Weights of a small mixture-of-experts language model, trained from scratch on English Wikipedia: 8 layers, 4 picks a token.
Below are experts of layer 4 (counted from 0) of a mixture-of-experts language model. Rows are named up (a neuron's input weights, with its number) and show model dimensions 0-95. Each number is 128 + 24 x the weight over its row's rms, rounded and kept within 0 to 255. Numbers have three digits each.
Before each expert's rows: a language model's description of what the expert responds to; "comes after" lists some tokens at least twice as common just before its tokens as in all text. This comes from a sample of Wikipedia text that the model never trained on. Tokens count by the router's weight.

# expert 18
What it handles: Word starts after hyphens. Short word-initial pieces like g, h, r after a hyphen or space, as in in-game and great-grandfather, plus digits, parentheses and table separators.
comes after: "0", ".", " to", "–", " (", " and"
up0:136125129140100154091156086129108179095133133143108127113096108180089158110141118111104107125130113141129111088144100093141129107115076129096131128134077114064120113171152087161141167136162133100107144081141151172126108121120121166122143124148139121152123145129142107101113118134137129136
up1:098125164092088103152096112148108091115147147095124130120118131145106113123102106160119104124113122140108166109155127113148124164069169134067102145102148114126161111124164122098149142149146143139122145109098087150149108120124114158100119133131095117153130169098076161162126126099117113111
up2:137168119073114156126105157120136181102111134129060101099136171136112124085126120123111104123138125105096141107144154114111095150126126113081096147075132100110171159181145097124114116129170093132142142093143131121116138128131132151150114107100147119156117120096124108141109112150110148139
up3:114123111123141171124106162157140150099125121111134114153152146114127124130140117132107130129120114086160129143136183107127108156073146132175089103147107148196107097144139140142135139134148125149188167125148149159131130131096106087138094133154151154164084153140143145113134099151129097105
up4:132161168105138132134095133154065090096135112136143142187137111116131113166114136126136156137150116145129111131147128131107111115127082148090117141086114100080153079158140094140103123147122130164135110146085136129129149177135120119149114080136114096159094168149107153090125128122139115125
up5:131095153154135143133146158093163128116145151136066138133134155175082158139082127083125107136178070154160167158149124129131117137124118158129115154094140125126125129111077137119111103136107133130151069097146117129102122129134108125137124137139146125169104119156134127129106091163132166117
up6:138123115133077120113145126108155096093123143085123135119078136121137122068141131110117122167159090136160140112146116121158087116129125152118123170125132093144149151146138090106143143178154131090125163095163104147162104143148115121147141152153150150165134158150172120155121151088141130105
up7:143114152149098097178126134139129139117137128133137126106150137168116104172106117144104137136143127128117098119130168135131118158147116110105142149118134147117175146090163101084136098117124091131135082104150114106116148132082105117158103076142126132154116132195134137144108087182129168158
up8:144088151127121135166098151138179123111082148108134097157146142103120141129148140189115104156140126120124153142141085138095154157103120130151077138130134168134158100122108126094128133135134119150175136128158129105126164108164112127109129121142158104135126154175166104148133120180156087134
up9:118102147115133112139142155108118122085146164135105164109119143143172119098094087176133110161127125133105094129130162108139157113119118155109093137085100135140132077131161135140147127169155116098131117114121094137140133153135076146174085101129135131129134146176109106108077113166136124129
up10:147120120158177149115145122117132096132105115126110112087128116118075125134119090113114134146136116131118183154106093133096123104114108126124127125103148143130166154148152181114114155183124119114137139126077125129154086102114101134140122130159158072169102134121150119152161119123156124068
up11:108125157133161132148149120096171155108092150106072097169125174165111121129086144140111137151160098173113163177132154145142118143146142172118147128120190138116142127132119114126121116139117135100107131086121114114099121139149126151103101145153186151126098124121144104114115141159141125152
up12:140136136136149127121104116114148101093088106138129124160083159117120108057110090106132081137154096113129141120107096088083102123115135133144145132125122097097145120110124132145068127108114161141132166139173153134090105117141137098148141133090161129165151172150131089110115122126140132104
up13:092144150139113142110163111080115140104151112140181127137131103117146105115104090131111125136129126135070122107108163148092120199143108141124131114158117177146159157123125124110123157111136093154123136126162147169097140171093097100096120092121136142137088154140155132112151108150119125144
up14:151149122152130104131159130142143172119123146112169116109099137111089094072131119140095155119127113126094133143114109126119133209140114165118113114158151120148170113133110153135114160070165111155117116118177138141090133147104112146082127081151133112123103128141094148126117126131113141104

# expert 10
What it handles: Line breaks and headings. Line breaks ending paragraphs, infobox lines and table rows, plus the == heading markers that open sections like Roles or Career.
comes after: "\n", " |", ".", ")", "==", "==="
up3:112155137136158110123082143114122115120128094146119148135119152154108125129117106138117127120128137144076124144136135111125075128128108094123138082072146147140140122150150105158148169167112119089121154103155095133163127152112151164130079105120104082181129166164128139137152074120149120105
up4:103139138125156099115137113127159121088116129122136091107111148163084133105124136131090137139094139122042140130108150138110057144107119102082107132127163095153142130088120107120177146149121120123113160140132123176104149128104111116110087128144136144114134118130155135107103152149141134173
up5:133132135102123072109137114113139104104101181116145125129118195119172130135109112135128161149160128144112122142114123114138147099107114151106126143121125120165156136138151127115112163126143132081121163092125160082106130155103112131138150171136125061115123128125067107099155119124130182134
up6:061118142139117096096111143168162119115151178090098081146120128147112112116123123137118173148091083107127118153143125131150151110134090152101150136147147136140115094155136124184133197123123154084134144105154108123118098131124099167134108133112129153154091130125122135105125141136132115139
up7:141133148057117148138101122100089137138087108106170131119129097191131104132126123086108103147156147146101150135196153140134121118123135131135101129116158107143137159118103133092128094137131102129155142115129164142126150102100125138110143107172174101099128096114125111162102117131158162143
up8:130132118149138172148139107163130142117157103080132129155078093094120113163126123104094108122148107119110136101136139175111170137151104147090136158137153127117135135153152151115112104118135130171134122099138144135105110133106086129126146132105121150123114099155166115163083142133137158043
up9:107096139133139090115105122120120140099117068105143065121063105127123100144116113105122186131136138124106108126105147147094131145115084122133150189137140148116112165121153110142152113181133130131146175131170113099169147140126126096127141118157131144118132129142091150145153136156124145116
up10:160156120106147128118115096118131143138125104122145166120082100119140119147112103109119151115164117114117150125132131090196116149103115129123146074058118124173163092099156093130173164134124114134128145140131106107160131144132119124133120078169133093144096120091112117105112136142159130112
up11:142140116114164158155161106081103127133108132122116130178114072107132127139144140140105148155113115093115127099134170183145123110112151146115111121148131100115162117117105115174149119158115155129183115092165139146116117145117136133117083161114148133123126113178111101176122115100145107084
up12:085136147094152164102123129114130161147140142097124105165141101192126129138109145148134113181104099094122177113161160131113156163116127122073115180147158123146108099120131104140118125108120151088100115129142128112161153153124104148139105139104155119134100134107117131155119129175133172129
up13:154157126101129107145121155119150128059105138149117105155163151124128116089143103121138172142135113157114164118177103142147135170126127105107110090102087161149136165104131108104129112172210133096118135131110139142133127144129129155128076149132134126100120153127136113140126123112155130166
up14:167138136170129143153110096152129134093112094159087126159144145117097119182130113132126153144119057139134128132111133161159154099122144156069124123100100098105144151093134144104136123093164136157118084123105127098108107135124120146143125066097120129128136136142125171114115129118148152149
up15:129144108083117109157150118131098140118161125157137073146099104157151109129105136152082138140118110111120123132098164142086134127163116142149137119142136117144204142131144148179101123123092134171105130094120135142065139141105145089126119091147123121175125155136121138175145134140127131124
up16:117107119097083156139156119084133167116149133162122112115139096151130134095101114155130112129151107137098102137132123177133145100097160096071116141106109076081140146075088156111143164135154187142138133083128133123131178134117118146128104119116111109107119134107153140138117137133139130137
up17:153070092170144146119125135125129153134113137122136114134093129106141109146118134159112155126174106111191111112120126161130168140125114179127129157150115148107151159120106126133132099146160132185124094087176117101106075144133079118152176131112133131144133149131145139166123116121135154131

# expert 19
What it handles: Digits in numbers. Single digits, mostly 0 and 2, inside years, model codes and table figures (2020, C102, VC10), plus words like rights, Air.
comes after: " ", "2", "1", " (", "3", "/"
up1:118153160127115167096123115137123134106112119133141160104127131136154114155157120126120156139134121140145123090168129110122121099123120121064138094154141113102129154131173144139142152137215121174137134145157121156100113093123137143112101129156063183134124133099118147122134130171168123115
up2:141078110123182141138133169130129125161154135102112145153142125144085136158082128085129141117156123127139166139165126115155166118097101156110120159111145141179117145140112159156112149160119129111108139129113128156141142126106070132140087115077156084144100117157100120103129114098140122135
up3:142087149153124130052112157100185159090158155106123114128136169149103117108107126148117098137118116139126150153139119143137119121115136142134155127106157107142150116102074140154119090131157125132103137128104164092152172122125114127126127094093121149149083151152134091142090104120132144088
up4:125144181138186136182120107115170137133133142097137086158141161162129113120134134114124120158109134152138145139129165163137100133087101141106112152114141161142136151092133149103151161116110124144134123116112066149141098182120124138123097132154148077152143115125110112124134100133159177138
up5:116135138126088116138120138154125094113127129115170104154126144141140156145106106124099136108126124157106114125124131122152114136108144118125138114075087118196124139108125132112165196122113119104102117097114154074183127137104116144136138121117139153113154124120038131130128151122144076130
up6:112133152102103117098148067092119100104133096140141105141156083164110147122124099132118161155151148132075123144117111128110127131104153125129138101151147121137115129120174164126104125128136112111145095093118133120086178141105095068152144150147085099100104157132138137119142110157136170106
up7:113080093149126167114146085138095148126079138124112166093135079140105102110102094128120118114130133105160143129086128091124129114141084127108174171133117131091161091140139121121111109129156153147122161122164087111122119140131140131130122099105150106155099137163126137127063118150114128144
up8:117147137158116155138092105109149138139116161146130153122108140151081139108164130136129120174163085084116110135118124133120085169138120085110107064083146166135136137117082120158188099138134104168101142148140125112131132122139135117099138120095160163099112149137107112107133143139152121132
up9:122141188166111143120144117151158104133127158117141138129132154156158123150127110164122158135144105123144165098158126141114156162105083156112111123126095128117134139139164108107177128073209104145135121123163097147134135112138068121106115105140133141142105132143114141114158114140169149106
up10:126143139144115095150115127102173095128145118108152107166112140165106132146153106120103159121124127116084114082130152131104146144137132108132054116112107149159129149142154096101101167169144132115110112115160122142119161133092080110110139136164080173105105165146091122131136105122139111120
up11:144116119095127093110121114109128149078163117132110102129098140165128064084128074134077160155140082164121136112130155115108118149097128126118110139161139128121171099104124158114136126137132168097129089079160148115127123131140102119103090132157116147153124135163153130140117108132166134118
up12:141129113137170174120152132110136096116118161100127078175117159119091102117158112102115113128146125104132139117116154105126121143136144141096163150136158154138141169134122154162085074146141115157082086118134125114145133127137095159104123130126125107173171108159178169115134143145135128149
up13:149114140117141143156141147125104126109083146143119129156111121147098133127115117151140138138154123140109105160127103107105151133098105127122121125112137133131107127150097117071079124134116131067138110134142156103111119126093070091132120120114172116086131158146131111138049086103120103188
up14:176120137119101148160147112102124087144120179092149157118154167122120130161142124100130165133165096145118133170123149127140176143104098153122117125136106125143127091123148110163084091101158123115140099096141103130093139164110098153135142081110153144154104134122119100102109096116137101098
up15:107152192135184135197125086135181153137122160128144098170138171168130123112127128097130121155105114145126137146121138149122096126095117164099112121107124149128133156107126137100141168115124122138137125113116075132122088160117129154126103146130146073142135117132096117120135108142158167133

# expert 13
What it handles: Headings and line breaks. Line breaks, spaces and closing === or ==== heading markers right after a section title, sentence end or closing parenthesis.
comes after: ".", ")", " =", ").", " in", "\"."
up3:134149121152130112133102085123149080123174123148125138110126146141085097101119103148107101138150090088120126121147092117104065131124113144126123162097099133089143119105094145146145160165150132172128125142177139177099132150140105102112116158094118139154138135134089106115113115146142157161
up4:175138149126111108099125159132140105089135128136087102154153117153101110121143082109126174142137113111110163082153120168128099148120115093090123106095108142092160119074166148133138133155176102083126119088113167136127130123136106110119106129134115106118102137138138130101087097118149127105
up5:119140113138147139083105124101135107121119166136135095129140162152050126097157134114082118125181106124129134123139120154084081151134146167117126186116101134118131085110079090135162120147127126116122114122124106125107151177108131154140106142128116141083078152118129137136125137121149125140
up6:123078165081105143114107137123132155130105158118109097148097167129100132122135115136115161145105114134135140102155141151181183144104107147123113116132162128137118123110140128115119169085128132127141097109136143103120131154071117126130055128141142143150119177158162145135150084127127133169
up7:162149114146117120083116163108144134113158128099131091187134113173095131125093128109081113126132101123109131127121131130156093131114161137113121140099141121106125116156104137111111099159100131104126098085170155136095120147113079140140118165154130127165080152135136170143112121189131109142
up8:151141134162119113141127124178097124113135128128091093111158121127131068155167134112122123162150100144144152135126116180092166172129105127079134135124079151148106133071163165122123114148178110118101089109108136133114123103115124154100122109119158117119119145133117076142116115137150116141
up9:124148093146132134153099105119104157129136101118156129087127137141116061167088090109115140122144097093170150111152103070117098128097111176109116114155081129151136123128134119154142099143168176138106132127166143104142105124133094113114106128153157136150134108117099107099136140163129127135
up10:133097149149095148144091099139130085130085160152134152115146126092125115130140104144131107168120096066162142125132154160111165138129130138120144118144097185150130089135098152154087110111153118160117097117152132101118120140134134152106150147110164124168142150163100087132103109172130132127
up11:106138116145127152131137128106136126136094145113164139089173121168134121142144129127117156122183106132146130165161115107133138120108098142129113127144118180133138113163136154142134139127128116143125121090174075148128124122122125150111153118130095158166145178166140144093098031120135134118
up12:120114131138124077111130113133126077141140136087123102153135131134124086130080128135116115148140098129118134127148124124104118089117147150129105137140088148126158092156115125136122099177115146150139150116137117162108088130102119137116054199159162131164112145179124107157157128122099152123
up13:135135176078140158085112117146123119122123158119129115118093159147114112158153080106106128142110104134146147061152136115110092140082108133109125140122120130121138086141116084166160117141159173104158122139138133114142127162111119156132081141140145123169100116128120118159102091117172108126
up14:144138136094159110127108087142170115112141114138089094167151121141124110138092080124093159129178125103144126152123159159143183134133173141118081123126126108093136103140128126151143126179183151151122123091109131121136122114158123091144116142096109121094119072119146108131149130129141142142
up15:113134097162158146140085110153125113128099096150126157130116131136125123134169134147102114161148100106119132125115120189134145161120116151126143117146105132158156100143094147127114143071165134079105106122159155135101095132080128137099141159124130098167130179165121076114122125158137115155
up16:113146116158145140102092130113100151119172130155104107096100123157121124157124133119103119121102119135133125167146123138093134161118126105119136124109191143166160134101103143144139139113164104174110128095120138128157106103100056147122169105140148134078117174117104119126126079155149113143
up17:109113115150176099108137065125106125087145119155118121157113083114130123175110104159114157129162111098107133138112131128152127125117106180080099139151130122176132147132132089154122124141139169109120121138139093142139168140092119148159109118108136076126127127181098129121111089113151139140

# expert 5
What it handles: Ordinals, numbers, time words. Ordinal suffixes and digits in unit names, scores and table figures, plus words like century, ago, annual, previous, of, e.g. 228th, 70–64.
comes after: "0", "'", "1", "8", "2", "3"
up2:141147110164124104127091159181157103133128105141159120150168155104140125083109116166107115146162111141096148143122133144116122143138100158084117122168098094117127124122097139120169167146129132118114179117139113164128143161141132094148100092155154155118109185111113129098125093128145146142
up3:122127134132152111188095170115090111086138101123115112099154109141136108123093105114148109156157109129140133123152138136101147137098137126121105147135131148096133146116105140125146171156146119142084157132126196124102125131089125158159158142109129096064143147144089115135154093170131114160
up4:132111164126112156144107118122109126130155121109127119130127143171103091157099116116081145162156087159146173154175171112150125139097078176145100140124111127145148122109113098144113129157159151132087103102126124119140147154108116128144106137123129087112131158143148103162151070141168107128
up5:138069151149125099095132140146156111135136135149083105116109095118104135131126109154086154115108098105138140167112133110164168104118110173116101152123118140169118074156127150125157114157126112140148135115167096139154134137138085112172096114162109175110100114129097140115149101141161128126
up6:143151149090196098156169139081079139128137130145141138129119101140117146108133125096119133102159108108093118105139143144115115111164135125131147110132113077145132124124081080149123119126134140104157124134101152104107106102135086202122123159157150078109127122123146127127099144130131135096
up7:142129188136135099094114130097128142094111125128095110153112114157111095146082118091081129163151094138107113131123134099157148141098117168107108132129110100126158108147104136160121103142177161126123125151138122136140160119109086103114075146144087141139106110123087104144134143161177120133
up8:134098158132144123105102110149106148083113095096135097162134122134096115173127060135092153159158062133094117139124159118119175126121107183107153131146095138142146120126124116113092161144166156158139096113093131140132133141109113135117123120139149128117118128136125123130084114118181116136
up9:070131156097142146133070163115145146134166128094125111140106148121160114128100115138114130166124105170116171145139134155087098166118128149139129116128179168134157164107137158132112171121114124138118170121140128117123087142121123168177110112124122128134142162158153128115138083148161141138
up10:123151127106145131114133118136103137107141102119142129126115129157105132126110126141096137130129125151089153123140098124101134093143108195108119115152153104073130127062058164183082108141155136154171144112147125156174168170135133116149110128133146135141134120115147104130115134105121103155
up11:138105138133152112159081128110099142076115138124114113142130105131117127105084109119106109150179107108141129122123130136134168148115119127123108154143126148106135099103121131103135165147137158117109089097140167168126139093100058149076138167124173084097149131129106153123096116129135140089
up12:151106168149139083109127132137159145131114125138100151119118139147117072115126137151104106170159105110094114163124113120120150085122108177085128086138078160143106153131126116114119092154124108094084140110092086138129138145109132132076103090124130112132150103126131130155137144131137172164
up13:101113136156143086124095175074161138092138148124126122149135080113152092118135112134107110143104097160112119153123189144165157125119127155110113115109119141172140104108130149119133138149151120126102152123143148117130135139122157169161105077108108176127112156145152127131138166144152122076
up14:115139120116087159161131156159184070140122144089163098136142099117117133111095106154071123149149083148125145113147146112111171140120131139121089128085107121127118117154128121149137186110137103102147118127115147125146084132151122118172154126098116143152119171107151113149121134139161136151
up15:126114138160115112138106146087111152133144105104128120132159132131100138114084106119102123165171118152120178103120133116110107114089091086150089105159157093109114133096131159124064162154141125123153159111112135117122197119116109123115130157114132101151144122101153121185137104139137114127
up16:075136113164141111140101106127122106100122089130110106140122116130097116144133120174122132129141119121107148142141102088196149114121127138086166161139161162147149093160111134116138163097139109103103160129170123173123162130106082137101127114150140111133108092161075119152115121109113140151

# expert 26
What it handles: Range and code punctuation. Dashes, slashes and superscripts between numbers in year ranges, dates, ISBNs and formulas, as in 2023–24, 19th-century, 978-1-5011.
comes after: "0", "2", "8", "3", "4", "5"
up0:101134103130110151150096114130193135136178142126125094112151105156173124155098127165108116140168100117125132109149128115090152117114145169132101145160140151101115154156121157137146152141116150095124140143142150127135131152145088116166100163095167077104160154157109119125107084138132142142
up1:137132140139119136078143092096122164136165140148116094154129095107137136163107128119112124153142134111125114098154109125119106100119171145131138113097144105140124141133131090152165148183129139094099148100110158151138139154123081172127107145121119099114150176081151133132109129145118116049
up2:108084127166129123141156090104135140145096151123111129140145148147126142221080137151114103165145132124127115124122185136116144105122094140100128172161132134125107135129138111165169123166121133074111129097146092169121136123111102126128125136150156136154152162122123100132132087134153141127
up3:105065139126102123129130140134120129122099083151113162157112124104115094160118130081126145134142118121136187140135130111119120142067164105111083133117095094133130151129147127169108149100125124145153124097116131125090126098116125107078115101106156105104095127073162135177128114146139124118
up4:092125132123153110091137101092116140113108133106111073169161132176103126152117134164116148131117113189141142151123093138135085138128138158120150142113153093134127096156100126136140103102139170126110128071136154151103149154136094103116098158123126097123082159130105106131126138166117152110
up5:105128127114163126104088137102142103098103187148116111143110146114166129098153120113119111156121135132072120128126084135135095123129108148122112147124106096116102118123069158128108111128145186147143120099140126137135114191137086147140137114128156155129084149115103115120133099104140077168
up6:170132134094132118124168116120133143099071125164102095119161120118106141172105105150097125151115119136078125145132131112096147101149112147113128186140093128106123120145144141143132137189105129134111136142152120140090175120133057119133120135147136164151134161158105106112124119138154135169
up7:100110139116172121099135109085125172139149146157135109108127136162128126186088101077112127111108112122110136103110131142141127136110124121139145093104125132148158140179149118149119114097135128187145168142124186091205147118134137112131119101166138105122115135118125136129105130139123157158
up8:156148154071112119149085151100154175107125159090105103118126123149116137144138126122111126133120121119140137179133128146158133164159062120114119143108185131147146096088106130118114107114123132146174169074124114131128123134122130137120089121108141095112102143105081139113134113130173116104
up9:123144133156126140148100080153106112104141068157111124164126148129110110126128144155108135098145121122160124115132144130134094142152093142095143157138120142151160087127113131116154152155096135158131117108113158113189071136116124113153089104097150124124080127165067150147127134127137093105
up10:132096150143117132122140124166107123145141139182120150109107092108114086147133120071113098135136116101157119118141149119106144119092075116112120136094136128134145113171136144154143114116142117100059093126119112166085115131122137153111140135106182146115114166128180099148094121121152156144
up11:130139157143133109173121129077176127123134160107090101137105162168110130121122127163118175123196129129157104105111091137132124141160083156126111144130162132135131154087115139118124183137154134140163093117126102128106105122117133112140132160144158112096128139176129136123124071141145137122
up12:148105114130110097096132123080097168157129129117104127105139127149146134145087104118105125143137112120116151095179164145138095098112113136101127142137108103128116177116117150135129077157124145115078124120123101125133126122113091099130121160166138089135174175121153096144132108128165137065
up13:136124179143165119091124124068133160114129157115134082140115122123111124111146081125124162120108118138134126139169100144139112139154137132101115177131121124110130120128121138137132121138121098125103142101123179114118112120144149156112084133155119167121107230148117125112189137139150132138
up14:125104125114149117087132129140095109103099171150127110117112091176097130128154098125128151113142132112079127118134124134112134101112097127101131145116077137124117063125137124182094133187184133128125123126111118145149156137110111153139126125131181122109113119159108061143105117155134137148

# expert 51
What it handles: Table row breaks. Line breaks closing table rows in results and awards tables, after the final pipe; also motion verbs like took, went, returned.
comes after: " |", ".", ")", " He", "|---|---|---|---|", " he"
up0:101139118131141152135118124138132119122119116143128100101141134110075124174130107166107152152140096113122156137144101119144153162130165117119128141119105146105169125126105087179090172198115144138111139142159129131163125200120130106173134101091105128147159103127125122111145144169128115102
up1:132108181088170100121099111101128121085180150130140133147136081155154112143141115145127137129123075144148125089114128125124151151142144127120113145135118158125115142148167143129122152152134112106076122099138153122133089114143130149146087102104154142151119118183120103103125121080134068104
up2:190143141081064107137114146110115115138166079116125132138174124151160131132115076125091160155134128101129096118116168126100136132112096145143142143132075121139153151118144079123172161136140149138147110140120085116160135103132135113139110143131142120128092120120158117143116109148113086145
up3:145143134130092105172097079101150109115130121166124149130112144151062118165114100111125059145151119100138133158166159086106116130113114138138137093114139138112110121121129099135117133116134134188098109098145110119145123128132137111123140143072122101117114146105127121123116076131172119089
up4:120118154129087108153107136156148107093122084148133109128139107116080110163157100121130121145148105072151136133155177121094101144141109108149127118080110168137120129120127150136094142136144112166084129076175109105151124140129138110116144127092121089123118171130128103108112088152153147108
up5:192113129108140157123135094149158153132172137172138110137146148121145111080127138102117162108135131147125141068136153155152131103098151104113091131148120156163111135127149115141111110134176143084090103121151143132115151122073140161126109136102132105160153145150092122092162126137139154133
up6:148145159121125103125129131124125115097181153123135133131135080137137132180173151115110149180131117121175138114112145116124148115128141096139148114084170144069124120120134102150108127184154172124151111114093153146099121176108131093120114096150102108120105134133149109081125144155122149140
up7:151082135110192102120103089090102111135102151153139130124134144129114121154156099107101109118128119151139124078082166122088098171140151113146115163170124112109099136126114134121122097179149134165164107125119117116176106128080121110137130128125139120147114107136111161123116099096133127162
up8:131173106128129147128136105146154135118135100125074082128129139173050131140162140127114136149143115132170135149090131078119183156133146115133151127120137133131162075155118136146148136101106161164116111135173177119127172114135111112158139122118136127119088121124120133108097111126142152138
up9:099097164148138155120132152131121171102182082118101153136115119103117142135112095134114133109158111127134141138136126140147109108131127190089106138092121111154148100169143150105118120161166117157118086126135112089140123163107118123124128131133144111121109152209158155158136123125150164095
up10:165116134137152109077091155130099134098140139123095101150120163122091127133138112139133116144141073137196168158117131124142150156141141149087128134128135115128137106140156114143121147088130123140149054139148119127118105124148125114097137170085133133167119132161112139156151134094155172106
up11:119147130176155129128117124125105136138123144134096132152143113139102068119109110123089122132135133163087140120100112119119138147104098088101125073093118151139142134111134141139127151156176084111120151134123185144137132160117096107107077100162122119115156138125074144142160081096154122132
up12:118125141154125170145115153119096139130130113123096097086125113147113101097117126116126113137139120151172118111155097104097097127129127126111143180093095151109106175128151151127078149137178102138087108149105131142158093116119083142124128117127131112150156166188113109158113077128140127147
up13:120127094133153120128106140138101141136151118122135132117137129114090098118092122142113139151129135133110130083132154056083063149119099095100124157103141121100107167147136130172186144176089107122147165151114147136128162169116119095139118141109133114099124127102120121137103097138142114089
up14:125148140091114151132113117112164166104149130120106097181140151165102121128165083113128132123114106154088102143135123150118106162146098094143136167129161119142175095117102161143137120098102131135107135107144122109120144124096143124135094119158124138073049099155107142143108110123144148141

# expert 36
What it handles: Infobox and table field names. Field labels at line or cell starts before a colon or pipe, such as Length, Date, Total, Location, Genre and Starring.
comes after: "-", "|", " •", "==", " The", "The"
up2:122130144115160124132097144125157100132160136136087097143154167140109110120171111098112125131115101094155196143124144092102122163153099131134095129106107162127117094094129102101087166141143152093162135143065139143124154131129143157177128142167117152136129131123087110136149138151122127139
up3:133129125166147113126125181097177144105146158141109086126133156065116106140128122157112146121153141133118123139142086147135118130096111099109106138153133106153160121091092085112188161118134092130072146130139141112126113116125119146135143130176112119149145131114165129168149103086139106142
up4:128112135105075149179155096104170092099124108105127101153100153155161120125140116160103130164122095115106093135151109102155136122109114173136118118123112134125121089143096135110102109091163180122111099150123102115193145148142127116116111126107115090113160110149126115144156093116146139119
up5:116124135112111114127116119067140130095147136083128129099110122179155137104123098110138180105100114147111155166173134084152108122132119127093119157135100116122102154094155157099103103132126127107124079108120140114039155102134103129129105108148108114133100110123139142157122108124139138134
up6:097149142075146109134129110105129155141148139109131092128154141154144106104136108114128144173127113127113155077178131147093126176119102092136096167109129123107114115106092152155105168151115182072118127101159096161107156117123120130118087151126133135129126098096119129123089111141129131152
up7:094120109110194139147111148141143147122126132150106099160147131133123147117151118087102112145090132142070173165117140151068117127130086159118142170096147136146133109110141118143098132118112151136135119082143131108082113103131120142135065135096145094123125139168098128126102125103143110112
up8:088154145134139112147131119153124137123127129088129134151115166161120105187089139113132094130119116144146160179128158126111139124105063150131112139127086140144159122095106106111123127126129151104121120127155155152172130129146109130126083175139164122092087133135112187128079096129134134144
up9:144109084165134144086116137106075069109120108087106150164145120117116114101118123105113135118131118148099135140153154141162128094095116145120140155097147151167118090088111135114151146157118152113079111133134120127169181164105111120105121148153134103125136117102105125149178115108152113118
up10:106135106098156134136131170164125175152091115159085111107132088137141120105109124123081133190102112118127141116181154150142105132118143144160168078098138098100114086143105160162159112093126105101139111121159142152119108146121109115120123135148113143152145106150143131133140118131142137081
up11:116097138139139090112135161146098120086166142143117093135143117117117133106106133133094128167143095145113122125131143133129128108128083203148125103162121112163134120119124117173146097164150138132118082144117147167162109116129130140136122135110120095110131088184115083147181122157147089135
up12:123124115171104146137130113107137136156129103126172080113116090134105130129118131154090164150122128158102148131152112146115127134115132133124156101125192136123165167160135079110090125085145124140108114117120112117140100115094097141113092137081145108113166127139124113152106104178140076086
up13:148162125109162103107104111090107093109164143155079122095122182156146119148109128136118127166153113153140158128132090139112150114114101106152132134170164119122149160102142141093122149129143101154095129124169151158122178126108127123148117131149100144114125120150140111115127114171118065168
up14:135106133148107074161087129139157132152152127121152130110120136110121063127129140178115080155120137125170150112183145131114122104130101186144141133084118134151144151122086140136115175160153120129149163091099179128143132152116117147140147137126143134106162148117131123133125120140165152100
up15:106127124147144125121125173090135165105128150150060121149089156104119121158120113152087151126133068105154132144138092140129106116115126133139156166126103132106164112088070104179140140133118128146122159110136125146117109128123095118164151165148126141135170143119171104126122142092119136099
up16:122102129111128098131153084141144163143128144144141090132120113141137117096129110158104128147150138081088157144124115137172094115133141126108129094081130102101178167116093137129123113116137131048139131073162107097138141131130115173108141070140127122093133118134109147136104129153116144140